Experts of a small language model.
Size: 11 layers, width 128, 37.8M parameters.
Below are experts of layer 5 (counted from 0) of a mixture-of-experts language model. Rows are named router (the router's row for the expert), down (a neuron's output weights, with its number) and show model dimensions 0-127. Each number is 128 + 32 x the weight over its row's rms, rounded and kept within 0 to 255. Numbers have three digits each.
Before each expert's rows: a language model's description of what the expert responds to. This comes from a sample of Wikipedia text that the model never trained on.

# expert 7
Description: Byte pieces of Thai, Japanese, Chinese, Greek, Arabic and Indic text, also York after New and country codes like ENG.
router:069128124111106140179115104159060170139179103100116162191138147125131144119143163147023152128146132162191116124141093138092145106078152120131129110152127164088103167094169200081137127163158090143148101142106083080164059106069133139106107106124117132117134171127136114114170177169065094106099115119092109117099121114130138171158117055153162151073120155122153086070145144129097079126138
down0:106176159116172113169172143148072134121164129189182139032101169119168141150099068134079096103165127143093128098144099144103142134108144130123169140074074133117105151136135149135157135134085160133114065098145119111129133119109124054089126115107100124098174110127116141112196116140090147108050111176174135184145108099170109090114133143202142141108127126110094130157216120174170128117169
down1:163119103132132139104115171094068097165136155140193117135131160151126083118105168086131168168122117160098151118181103165144140116079100147120161167142153119137101130079160107117084145114154119058095191056094180188074092139075108136129119143121182082126135115101182106125147109197138061190076137140121198165141100150097136109144137123118162087177102135162131112107168095153153095128151
down2:142169074103078138133176146143167137108149081134179072118153074160119100145098089112183124089115172122156116151114147120087127104153136155125141131148081117102122163185134164157137125120123123028083154127092120109107066115119160162170152132183139164152128151121078073074163169120157097176161163089070137111114146125133147149099072137043129100147130085186139164076125157157160137127138
down3:075145122167202161146093094154070104122155053120151131150121169136120206143143124148061119097105161148130119090136084146094149117118139077157105118147076213130117129190182100148143145112129097147171079117090124189124087142126152156137120168155083143154103105105124124155176141144129104190111163194122123148112146129120130098128098063132109174113060107117114139061182148128111126135161
down4:148145096109156104120200157071166116109159121159127135173107145173117149156164167130107161125122091116129128100145144138140160076132190119055178110152099121119109096083132137098094114152087106094162077112063040112090130094133126137141135150143116145129113112139181097129170075118139128115122130124103119131159094090115110109248125210114177109126166128135149084140156154186194100145116
down5:158203111145176081100149140118156093094153147118124172118117159161194082159101132132203124134135095163116081140160108126110145156122132060131173129122157130104161057099137106141187133152096163130118090144103115156146190153088162144095087107117055063114114122183135168056104059098113162160171105141158138123085118098140051135124146153127086118117123129155124158132155157138141102071126
down6:114106089142121125127097144119142114124116094147133075215087099104146116126089103111130115136225155157137159150128113140143127192185136173160175139118173124080130124094082137152119143162144115119025180127122132182217108170132124111112081111131132083113179164097077138079119140097133155132095152136094108120162135069112121149087172141144154106121127171151114155170129123059147105061129
down7:108123125125160057168166109157131123064113187117127165165108138153095100187139115157163119106139111181117070162121127154163104108180084070135105097135117138138165143097149100128154158150112135091137084114081124139110172126131070072159137099166057160109141123162124120132138218076127186112141105068122151116093082105094089113172100152076120160189066169147182150126135137141143156130135
down8:138128143120140126076106097136103146158143130106159146097148187102082116154125108113152146154137121103160134109122119184154130117112173143095179140124100102109133118213157135147110198151096114098082123141128147118099120095173112068074178097101100087105155121193102148075180136137147146155143088156089160134136075065104093119136128092062149112135203145134098160144066170168199118169062
down9:079118132190123148164137164122117154148154082134118152105160133096124167152175108127194170097137182151181070157065183135090124085066128130121122131134121165119123096134141132142086132194167136148166128092140132145068087117167148158112121109135127064085092145129114121106100144122198110085146136187070068148148135103150160114162115097082139126168106120122098131031124121092093172083104
down10:169123114089047179119189202047104091105132150129152153150087147110142129086127098144123139175123150162083161120168160082127190125090144149225163076092122103137099181141123108124094136121091124067128123157115140162109128139076124159115167141135173129181110079101120101166109103168099174129126071158119133132131095152078160142160123143108153082127114078129130086102142148156075134147146
down11:064102125103149125135112131148151144085142104130110149123085089139115127140140140102122140102193136145116111121136143086144110116141112144177050085126127159193113174163162094194167148140071176081136174121162068149058171135118146102160168129188104131159108082169129163114188103083155159149108135079134092129205116130122124076098132113044070132173083155135111125116111132106112164164135
down12:179056135163135185131169113161172094146097118099173168073104089108114131069166135166137141115129161178083127130097145126053109112034102116141138168145140128147147185115150156125162097121057082145074133104151121114148043122136072126147118128132141127104128090148146147135122092085165142137118098142156153115156141151162123163094126063139129141115142148125160155179083102199119122062155
down13:129134105052096100149103166132128094146111123138231144170120069061171042112125138099155111158176154137070149106098135135151088164120112109151156168124138097184111115058134128149106156112123165108113136112156119074080112136178098164145115110110164104121064180124148165153171044122179140104123090147141114124139114158101166078106161118130152099181143112149122161115113105114156134171155
down14:088143077149116120141109081055095132159141116115124191122156071141165113082119160168097078055118129179122173101138152129097123134108081132128137095120102177093159139082141166187121134179143145163103117193134087084155133148129089158077180168125155097115133149129090157133216036114171131116164131098118168099106132072161136109137133125176158129128100156118143118145117146190091128139105
down15:106207127069073142166133132114159069102138181103132128083157161139125084108116102160133129138137106089155159155099124094162194160136125199127147118067119161077155183159108130137125157121114128070146094158113204086156159106143138089163088086138125099135119120098138157110127168121074143096079163049194172144094102134134118130193192118157116115129116153089095119113142086134090123130117
down16:138130194111107071128061171127169135173132159182155189095105153104082096171057117149161140159174109137107166130110157100189087159156163104162103146104113093117153170053118144139079136143138066077074161139086155116147143151140152123121155151110159121083152124130103165183147162072150117141139143120129136080113179081126146099101105119059075136142122165100131080089152116106098115101137
down17:169120119193134142116140147179130135078120110152210087075076164167119182090146097176215076158146147134097137158119095112117113182130099113097190127127110076168163077108130138137130084135081145103107178113060119153125139158108151137101125120157148102104101139116125122118101139130128127134156073124152126167173119079186182167093143161064149118143127101089106084104109085087170148082131
down18:098168109132196133116162144137063119128150143130095160075175214122179150091108102113123098094102125111148163103141134144050149108130076126103097162161154129117153130151109136124090137088119123128172092123120166084132046120080153133109165040090147136117178156153125101141137141172140100195137166204139105164115107164181130093062154161107117153130151124085161143138174107144136119169140
down19:112135132121134202054069156171129129116164116132137099109199146144117132103141060115122087095140137152110111127157102152153177108170105142120145153117193106084116092213089137118166108102169144151104117109103099116096110089146163138029139087091134208167125114109122157125169144120116136084141122145174127169098171170153084177142111150138178120111131079072135148089152124153161161162108
down20:149078134129094144122131131122154151169117118138099102106168129123083090114156140120173155143115154150121071096113142125143092136133029118066160100156128145123124160101128168136138116112134187158105140129153078095069141132122183212106097138114136141123136141132128170105105098095134081119192246063143142054135131104096161158095186120066144130107146123123170113155105120139164189088131
down21:108141132081041106191102116144084109149146159132163150132085166179186146108106118113094171106111059108159145102110161123132157118111184122128103101116092098121081135154114209088148147089146125183141131137186122109152129161163144166091164097140131130085080196159134101066101130119089159172143151125078133121142140155117157091160060124142074144086208136110148139134163140131142119129076
down22:083227105134096122150087127136140126093085102139025109114105109108149099146131087123136079126121114166098090129141160143116114103100124145139154105178134120154156189128144146140093105133184110094047087123122132117135159160150210157119137087086116151151084126146171143148168114152133142161194122140110146154128161149092075135085174072122136093131102110112135202083130137121179125177190
down23:204098125143099064125108108153156110131113092164145097094128086109181125123105156071130128128152100123128171169103125124127131105144136115110164140086116100094089130138143151095134119084090133152059123154212152162168077166184143087077155150138135102135144099069134155125099093091177132167125143092139160089134137097078184110094134161208191102144168105154171139145155096190147126136065
down24:132172137100108106161117121106202079125138146160122103102103142121074104102136127146156113157130086135153111091063128109116186090184125115111094148198125126104192128107090148150121142136200108172139113104089140136119141152098063126147123081047154141125142099149144163214097130161159120092086127086158128086163145154138086087125154091088117185185176127155141111090076184153166128110127
down25:134057074150125158119147121111163144098126146164149149147122073132114115188095170122086144117110131099115094170141160127170126077122121091107117147142133122040146165200112151126153131143148108102155125148123140184150131191173189121123073104111096200133212137121087101124109086153052177161133160106107091098123179110104148141118093127138096107055138076166143121118136093086158113145090
down26:115147084110143133167176081114164136111163101122114101153117149079058168138151181112150146189080089140130147115189142113132081105165092127098103156170050222149172122174127178119115098140130134093100147126138120076153082046072100127127159107152062104133137161150086131134117187127067161129173148156113079084123159134165112145146151127131098151146129141128139110155120089107085126138167
down27:098129147112074114200094116094155125125131120177126080172102115103096073144094114062159129092152086112122143150162134077136156104094158115074136183148102137180089091092097123143132138177158180139072123149164129106111194135101145085129123147092146060091161122097138111204069158166111188106147086088090150135195122137119103103157084144133143136180108145160153174138139148152098144164117
down28:123193129161130112105168123102104128083196132139143158128159115166132133128096126148114144213137087167105135101166077089138170112138104098122150147116154082112123160161084156095102096128240167101062075117082097134063089189136116122153114107140119114131135173170175128082134121161146169120150098183148148122100127158096079143136139096138163120173123138098100117104083096053133128166158
down29:190197145143087122105143155148126114147092101152117115181135131125127140122165074120158163141125090118179107162076126117081094156125120086061152105172121108149163139125081126126176166033129134184141198111140135175126124137167134200052129074103105085091092132126120128088155118105125093085162142132112140091103099134133122166140089158153160128129150051185129162105142077128166147164121
down30:140117102111112129164145132084084126192149133121142139112165141073141114144146112120066102111125132176111090119086128106071115093134159164141121175122103119082130047131150140067164185188166146130112116112097130138156113126105071116153135140151123137116200047158178129189098183103124153172162171150153126133190084156123086061139091111103133140136116108161092139125193097143182083089138
down31:114092088087047130158145111145111174117170065135146128143124116095151138133120063078050091166124122124124124151160111204103133080131129128111153133129190119108182200117134164147194132081159076086101126185117083171107124174141092086113139182106120101134151168092113121074125143199114108151176139105101139185076124110126155138167161093161102128158107151133109107124095123107121158107137

# expert 6
Description: Common nouns and commas in running prose, such as role, member, existence, plus was or is after "It" or "which".
router:080128154091094083086106112162096125095154103103117127162128112115148115128177074107086111187184112131167110147155122176159160162069133160145175185159209130113153145108122201073092097175153124146124083153090124116184097089094107173085083147078118095143168138129151153122149143130124130163127140122115141154119125095175104166101161117132141055087187163094089091113155132162142093086163
down0:167140087128134142133087146109170117112121148193183156120201135155180133138139175104136120112158124054093081113132080116138127184148169167109159203089123114166177180135078085139140105123128158124144108047130146152130109131153111134072176159131121105137078126185151130129087143090116105155110149051112102122131055135138130139117132148051099128050128127124083143145136111143075120154155
down1:116155127181196184042108150179119086118148105120169172050178243109162188102145106188122054182092135125107124089102109143117131134109124166099172141127166180091129095223129149113136129096123149150123121108088113124092125117131137126111123117118129164093133121126135104095149076132120109101091108144171088149081115131116105154099118117166105119097147098158076125131147142145131091114133
down2:137126178164136129085116155143187152165095146070143115196109090155096229144129152123170076146114131090108133121144143117085126061123130193076128100089097143170116104153105096155126152124144126143131141081153123113127187109153115123147083073168138141137152150092162128049125110118127102118112123080137138146161152130164128085088150136142159160052133127132089202100101135064200118138092
down3:110127098149108130132102153069157106154147078163130131123150097167129121169154140088109096145154062122105167157098070129083161152092155119086118087123158193104080143147138202137150092136071112099117156157206131118163122182134121121173135080140044117196146088083124189089123091097162144100135144117114102125142136124087078068128137127116143107161095141152102133153097191150102150188115
down4:176079099138112209149193142157163116133123129173172105116107085064110163147212122147166167123130096129114120100164144129131114126157141088101184161134079143159132138171127073082116154129061104078104150131159110099140153163095081127149106127100092097150091126112108085129085189139081075112154168140148091093117153094070101123110145197106127196172112107116110159105124136125169105098137
down5:084098046091126126145132169135151114183101169104112114088119112113145166122171096121127138176097143146135135160120161107111132143121073128143101183116143219138113145155106117109125071226174117171136108075091139123177097146151128145155137151152126141139128144154136150152112155139104160083119137133117142224146105138047073133178145073079099109147132134091107149161101066131113082072148
down6:102089169159109113147118128141107130127104113144136072106143108129149127143095179136177132172104146138173094156130107102106215090093145168164113150128121196099167090120161118145122084108057129210103133086111085128189097094070079120122092149128123114171119173150052166081158144089094144095086172114179142097130174142183133179133116156111177144125154091130103155140071113115167140137122
down7:074144152107126138142098118211134117154115140119130156159091132167089188114094096115081092141126186113139054086117144155126134104106172065188149073103223127152087158132141104183146135100110120138143101067146145162126115092124200127123098137135133142083057113070155139142104080154137061163089126138189116123158155088105109138130111170095142161136154135117096111162143109109169137111098
down8:131132163161074108164114190104194127193098125154130098083123159108061075116095145139160154154191116166117144146134167129096109151105120110086095154155118072205120137178103142120144134099169133134121106114129082171154149146111075113125140156125047144199096110130115075103098063107145081110137127140176098059141171120146156123134156129134159151127119125182159112084118174092074129096106
down9:093152173145115099074102162129152111175137098129085080146132140127143148158142109123094159136118149113132089114125171091082161116072137151130120143123180107138135114177069137141128083094152176138124136108193107112183127102098161078107099106161132120124112098125201067161164063156167112161130164113133133100127130086131149145185105079072174102151134102121151163110182198231114105082105
down10:081144118088119112142164150171126023134138093128171113123106131111089129145121113123124105171126100107178115137168106070116139147106117119113165135175115167097100151100091122149093141171126126115108121099141128137074143059151169094177182149105088033169091178153136139157163075213140165179134161094112104138118163143175149120177109205149121144148087112124083124148114149098134159095105
down11:148147124111065128185049145124133145122151132219122123094124121119139107105137126062099098144093126144134123089070186095102091097117156154108154127057084089117111206132085155136159179085125087118109090166134139106138150190126153147111108177121160155164152110169146087128157193118113095131103118156132166097189130130114125142078176145130104129116075138127137158094085146119107199100182
down12:103155158153142100098136110148079131145152102111108096075138104101132193098144029127129150142148147130131129129170110154167119105167171130178158165120179120143093084114126076129139084128076180144040110094156123123139107040127130151086118113085124128163126149166161121072126168174129078171110127134140101181194185109154105170145155148130094129152139093081129137095092148140188098121170
down13:124163103122122172140091111136114151154093172172080134204230163151080144150099116079141158129176085130086124165117080170098124132113147121128123115113067119095113152140114092107171116110166132098154136177122160084091141136099085117097134158146152070120114088067148091111085121103140087095163113142125119160083184175068138105144140120190115156131154164116113101127123196100135145205163
down14:190179126116101141130107137170146103230105158073119163111119098118103145136117152216120104135072129178090197117167088115074145115154088105171154140118134172114148156173136150118146150131110043111095105110097069131110129144115171112095176136138142156085099115125165129163125083112147073176102118130126098123133140102141161127203140151076130093102144083082130142097142164120186117153101
down15:134150191126059080172128130116157124154111129112130154133148123121094145122128122097095109142157132091094120145137165182171144102160097119157109118128142111162151146235102130178098118074112143142162123183146123086076145078153149102176146078084147161112131086142072129181070131118172100112155112088148142095120186128108142116158123155149045081126100157104116096101093173142067170165071
down16:189129077158101145111139153090169121092117096160167153150128139191126109079104115057144153133100144114153139164153130130111110098110169156093145136143114195115104163242086138111117099130060151046157136184167134168170082115124109118113132112096128100118099120100139114120119144155150127146166135141071177089141167180077139097073075174138143143129093085093124101112129195100145139136123
down17:120061217120147137144104124191119117112181093098158136085132160147119176080151118122090123133158097130154151103103087114089148143146047189147157141149154150113142107128093143159150098149143115135199154111166132156083115124105108150101145182099099104100110177091094145077117145057195143121199162124151105198116140109117128124093123126210131096095095163118103086100130120101128089101133
down18:131160093150136140120165176106058105180124102143090087124151110101135093169086117088095136112173065140172147124110106161131184087072129079173100139134151194203151081093079153128125138133139155160104100116133071152132134145111113126148076088167142122099157148151119111142090113182124098152169125097105175149130125172101132069136120141077151106138143087187159145151162156218110094144083
down19:054198093143140167121118154145093097124112135147122084076155104083187142073089135142144101136100114172090104142135144124134155159129159149114114208120156145139118152124115179155094119108090116171131130127109083140152140112133148104104147132113065166090169141157157122161087085147144118162149118163153186150040148178122153140101114103204092103119141045135094129106114036145128130169094
down20:112130095123095159127127099138114115072066193091131177086169200106063128138185078134142112138122173137053050101136127091134137173140091102130116119124176067144109093105121090169173186114140147133167111126140157164098125056161094164155139103104121131128086091127168169178102137140154130139134114142123125083167100103103132144088154135163079161106105131112082121186130102133134172124191
down21:131099108122148073046152128216110081140112156117147157156170098103176121138103108151097104142147088111114140130201194135160136146109088119090173120097127127123112149124181144122100097058144094131108170135118164092118235123131100126163141112087170079134177107125150136135162150139156105103150201116138140183064087082114182093140142131100179159099117156144110117130162111096126102113107
down22:119148091145113198196138145118172164137136094121115086102103091149131151144136097099098132126179102173186163143140120191087075142167173152138101138087129074131153110172181110135081134109072132102108129048113068130067185120155178116125168173125113124146097124106072081119193131122110115157101135142164110111130113104151088132173177134106156109094145092141087170168148094068125093135151
down23:097117091072125081156166140111115111180136166215141103144122104137118136178100107142122117117170116099103118130090084136111115180114153122121125129163124208125125111177121134098109224128119148137091157123128120100131113159158110132140159148030118159102094033140182102152093103139099139135181208098112110115081143153101091081104153135124110104122182191136184134143135111132108149103091
down24:069074138066137137103124064108137107141148106115145111121116155101124141148153194151060149138114220074153118069133094136129135147051137149154136167126136138112109172079124136101123119076113100133113105098129114138158125081109133145146135087186106128073175189102153083151080114133097187143131128058093139128120165124140108185160102148227155120111106179139162104132119151143097115157144
down25:094118130111060141117089162101127118175154098122141152118121130177181134131180171127073175121099179155145127121131144114131149094113133157116141123162123088154178171108081149169105102112138098145079103081069153133135089136125055176137116123143093103145155141097081089136176069039136129131125168083070113147157098111094152132186103138152149081193145118172183140120188102156165080118111
down26:143103123126094150130103129147130097157088128168137213158127141117191181175149078170110128110090158141139123128183110120135170138186142147118139114159142095079116108077109113132147154117148123101073078108147105116112112116114133104129101130064137122146130178173144185113164186153111131152092112080166183073098111136095126151084185153069147113128075159106060154182117088207081117089115
down27:051061147123168168166116132128089128132132131100118098150143074105189185142105100165106075142140169108138145152089135137114110103187102101193160178104155124112110151123089115133117158118132086153076151111111095157178106108125086118115177159159117181131140147199118076159116105118129063139070107137096125072150150139115138097159194169130146123178123103073080173140203129108122148117110
down28:123097099103098118156154081164143134091142140100164145134141118089171095109139066104153138131094114128107132122099138134134158149145143112187101150194054115210185150127038154138149137116133143112089143165141186105146160097114147177110170171089174146145068190101130141084064144197099143130153132083107131121122120159087100130086146124159119196170100081119155166075110126113136105091130
down29:130127107098132132204146091143085112132185131120124136166186148097120107162126151123098144154117104170156096156207136101113166155116193142096162084145075121113072158143081133180114138153147090104025122173155158095075161131091098136098110144166132108066090091172097088107133134140159167085149103116169134092156127122129081106154082072169153134149151149145139133080176147137134086129169
down30:133060121122134079079109155132118122117166226115105113139125123105132144116191040179097141075197135115099126143101185151112104141129130107137128074140176106136128134081131117174167173140120138159112115118154125094194094094114126070128193166092129116135136171141085161156178190131115103161112086107106177145087127077137103109128134118128095114135127158112164133099069131129093093175191
down31:118157151157109105150138064144165115135135136134110150158138162160128159187205055126118123096121140072168093137100100142135084147155150082144160095112137131112128137147123077136046089127200141128140088115107140123105169128170136151134208061192119157116127117144115119129076170142166161141110093161138121137103121068122153144150072128079123184150120083106147112088165078035139130106109

# expert 32
Description: Commas and clause-opening words like which, that, where, However, This, plus the piece ure in bureau.
router:080106175104134108136129107130119133118151130134099170157131128116169069120133111101149110138184116121087118125120113144136156187084092150144167135132142164124134065082130117085164061097120190156111131136101128082150149123073091158120095176161104119181190124112137125106173101120103156182130135095107114078142079041160118166109164122106139098115186174115082020103125093160083093114159
down0:148117087152109125148140154095186149181109070191124135156123110114195166090169033133096131190102140069146127121161147161154097118151166095090154117196130175125141132125038139136098142183130067133129124122115128161141123133097123153097119094096119164081120139158156162158124112071107159147104159113073129140110110124129090118110082104132205117153148095057137138147116131110163138167074
down1:149185155139178070137140075141152132065186109097131145110123078111086080105146128170149096173098112128132153106155141135094190059072094156136099155132143131105127106153126084160106112121120097079123172118145125114064112127094133109119165149161110141097148136217128154115138149070141116196093080197118148178087159153204118155136157110143136185109131081116112157088094156127142159141133
down2:129129166097141152151111085146078163103188174097147161198131108104089143101146134150187182135115160080182159134101160123148096122047129107154103166122130106173159113151117099207072110190180142153138147172100132145147091148142141154155096085136079103111128110100119112152122152080063115087091126171135115119166134078148161125133106106140092151154060047117111109110099165132103135103158
down3:122193114187130148074117116126113135150183100119123134116120130110112128164086192155135112187143150101134112095106107104146152152149156123144114174147176153101167109137121139077151107134147147194102105106157178176095121150131119045151106124067088108154114105135080073076113104117154133172135081100188148101079031083110150148096074155134107149159130167122094165112175136198109156140115
down4:124122080171121144058113108174114054130124124131166184145161157105152151181157117077136137082211130120142175117120122147116119168109112126118112153145104075169104121129130075151128113132135170182081157137144160099105111148109159125124173166131132123124082163097056187068122095126170108074150163102124099142096127149126117090147094057175124107118066099148133187151185118135101072170123
down5:098053128170110131152074108163112181119146126140114108104160107151145114115113110114187182135153161111097107138136124179107075096131125091138113072160142146138179085127162168067109160141117158081171161154120129076217175043124065174135142152120158122109069129182120159157084163113197107142125145105141102177113167127159162124069123167131102116110106117103154097161093120111105105118118
down6:097128092139102132131125091135085133122137173094129095166176102109181191150151112144157163116162154069163102114143187162151109112125159123137137109133164153125124132133112149180056194135125097132103091088160129152073086096114079166123076078147098171153128134115105124085072143112108168096126122126118224072133153135141149162169107092156128189146052131157172070067138149105116135126106
down7:074118137137160132177100167124209081164146155129100124078112137121143058162111135117066094128174079159139172114148083098148081156106124072105135108192105140120060072053104128114136126156100116136141124184169108128176172141149132149128149140116063156152114116157135114116104108183084107125117156134153114152117133134132170110158149166156119109179123124098143166013148172117134104135145
down8:111133207098178136119133127112071131099133163103103091115148085103105061127122108143127138160192164088125115115108103137099180151097177141120144109121156088119129142183118108114142119146106069168145100184133143153082123061178094106108165150090093150153110117138097142197134205140131106136101110127058131167132069101147104135128114110147144157086079136131142162182186140174124199079175
down9:104138142141148153146114126206175198154114100113154123128132106125098160080127156113072149140122116125100106083137214124062153130152141129137099183108181153147140097131105149131138100143156181114112120141158161057118133122105124146103105107160136104118107087088108145143109129021178130092147169105119173115183195118125134034098150180144146116120133149100148156126068094136095068144097
down10:082128115140130100156129167149174114119138113078135142146132153159116122085137083131123122150184152144116171130075138110096095084127153078159187091143111128073160160122060118049147118192162129126134167089148126107100092219121135137115151181098161139121089096083131081127136180053143128160062128189150156125140137144153163143094169147178159109152113096127122146105121125149108084056177
down11:109143072112128112143086169129111116142142121125132133123101174074190105182159142114189158126091123068048068083157188132119134114124082092148181168111103178089122131089149164109124130151116109135187198173085144165069133071171116134116188133132133094180112105100152167098153159150109126124097149128133087145125147182134068140111122094158153160073098171134157112164087094140129102119123
down12:130080170120129126123169114138156110163149052102140105147158111118152137089140165116118114102162111100106083156140110190190093113132105178162126138047095099074100184140038119120164132154134084181173142114102130128100141141082091127133099121133127103110181175089159120077130072072138142137101101153139128164166141110180153085167095140200165165121085125136073141157156106135178126116159
down13:125132106160154155152148132105100177057123149132080040152075113112143240159131139174114140109132084118173043128124117155156096152092127135156143211169107142109134142073156096167115153131144176127125175113152118117166136147163097114143157145131174100171125132097146107098122114096104083121122180094156087131096085120173138079089126111134127144141132100117114139194095159078093120114071
down14:105121110111184099203119088132155144133111091077112123098129146134152171170133142108166123118194105094173156121131114121104138068192159119095181066094141140148169112151077132119118130201143065107124111143116093104166185125128131166084141103093141135144134154141130120062095155081156098107174102062087170145106142123085133167127122092161074163142110164100124054119192105124096145165108
down15:116111088059131122166117131152132120175142121107111088083139105110135051145067118134115099118101120065224137168192094113130090132096167135159195094155164066156122120083110159160148096138174142135116139162126088123147109148130170089144100172124123135139086169110148190143121120164161114146112133094175100094142128080165041134106137151117088100165133166151180153123130147166064153103109
down16:182145152122101101150153173182074090160194183172118097128155116116112098198164084119124096152130116127122134092154120049051076135130171127079106106106147082127152128167073083094120164141105115100122117123076082144131088156145162154067121156082163118158146093129123097085149142148161115127185105122184142132094121119103159143126111214142149101106157100171103140165139129131111125159186
down17:154140136134078162177171071179133204139101086124120047161143122156110121092104112139142103121104150113157148085091197176145156105162098127115130149112083086120111126096130171128161127145133138138184129128103141137138115155120125124081094099092135119096185090153128187143121088135078097126083202086065095091183088122158191191152099115109110131110163131099094193120093139136149081135153
down18:082156168136095130147130088170147127161118156125166192127116133138077090117196068145216138153061125071136136089152185149158115079098149144078137142112140104103116095123140112129118104091223161124168162140138116155107164118145186121136119130111107138113197076116126130138179107148102071097131137176098143090123108123134113087187115077157076116157046123143097158127123124122136124128173
down19:142135099153134180123125167097147144199101117192082138135178105106113135126159149055094146103112132131194167141147185163122173130118125097081078096146220148123142110114167170110099116067125118084122157094130116133057123165142135053110082127139111173150111135057120112106136128146106124168084223089135148149109119136105109103140141133159111175137105063115129116119160096124108110135079
down20:070094122155113112135154137086157179065151114177106115119173104112097068092175100128125129062142114137134124090114166125084116103190185096127172162157131106170096168127119127137138124147122173111117122056155174052120139111167161132071072115139118078163134176091122128114139129162123095096131198178097122161115194127118153116114118105109121133158098116209092173169117092143170108097125
down21:083122148083182139143188141145141093173117172113117154173082130156084086148177153145107159083148122137115110163112130145133171180197109068141166139125133121116141150085087099112110147130143117117104105152138144170133180123082095178116133180255114137100155137132092070098085087160065149145101102121117125116102096088115130131167164082110177094141134131138152083126085121078106139167121
down22:091107045119123117112137114101100157188118162102188175178203167103081135106127080088150095091069134144101143109124154121139138169076132118175146142068115128109164047128142179104119137083148134187091131156116157088158136129122116118105132102099156126173155128147091048184172106130164172141113153126122146099117181165102102118130083163127083117109126131153152073146093145180161135144101
down23:169137104112110123142114121122134159092144127101126164127072088165063167095146044092105147138127162147103096125115186130184133117161065100143109098173142107125156129190107050144094052137134148180105141154116123139117159146118144179102142162179134112161201108086099126088157112088111123079122090184089166160148164093179094176109172132153138110136135099076075093152136149125132140168125
down24:135169203149150072141129167119142111099108141120147084098147172137130207126148067119175111116139152095126135117173092079121110070092139166112090108087122128123086116172136064189115183160127098129102119159133151140100131163108102117127161157097133138081145092092120167132170057128140171182111120112104146165117102076144139103129173216130098113193100111121111102138162154074128051118143
down25:145181146036127145109157117126135075086189113181128128087152064138182159129128107102144151114153158151129162130158138092125107098140224153135120137127139104093075154111098127118078127139106115176105141142113152116142125115118108112132091116115150203099100149153041158168121093097148153134144080178168093096137141119198047149132141084123116126160131044157144165128118131132152164125169
down26:081167061111121165074106193095140103139120089118170151136095137133117103128076142087139103096084131146135145101112116165154117124151173091131146102150081152159095044145185158113106128150102073176165090117114116060142165097138112119101133111139135200075108093143120174131107132139149141174121116110150131170159129133153145190124148128153103166138113106099172142142210218153095100117191
down27:152131109147137133105045180136212079131109148089164111080099080153107154077144118148121123106139151107078127092161162168142110088182170097113154128110159133148140078106130157144085151095090132193058136103158105166139125097082129128159112127092127084101128125065113165123163130157143141151097148137111126193150117141132141129132168163114166179051155077116089101131185154162136139129050
down28:146145145160087087102163115080105110109127092124130153127104110119112143207097162171097167150134094133126123136128146109131122095134111090080127132106051146123107151114142115116118159091098132122108154102148115116133081174162189068136168115114094111203116174127113156146187117110081102129071152151081210146086195128068188116078156208174119127115122120101125154114165122120117147157204
down29:122146133174124213101105124099099133124133193076114186105108142123093152128127123116148144087175167136133074159107136106137123082136104125112160130101145139175149142074055110129121126046174095137108176146078149121129129086142152173182161191219081128130132119125085178108087095109175116104122087120121078153104127119110138132156131155090104085087153179152081188118135099103175137117130
down30:080141121125102049169105137132086137129135083096126123113125145137113087075137095095115156082129136149140167124142146093141127091105160136141085143089083106129122184128060152154151131129178153187137163161156188121135090172210134115080104210128143111107155111151166205145119142119132159147124055088133090131061125113136157142136121135187113113120077093113112198125129083171126122168077
down31:150127151082129098179181111134120111103188129092132104167087106120132109213088184144125152144122139168171142140127135182134140115174144105080212128123112057175172165125164108112155110091123164143173101091102133141159090153115108138114155112126118100126137116152169138142164162075106101172099109082125073115174084072166097130145155156101147061171103077107075130125167112098165106184119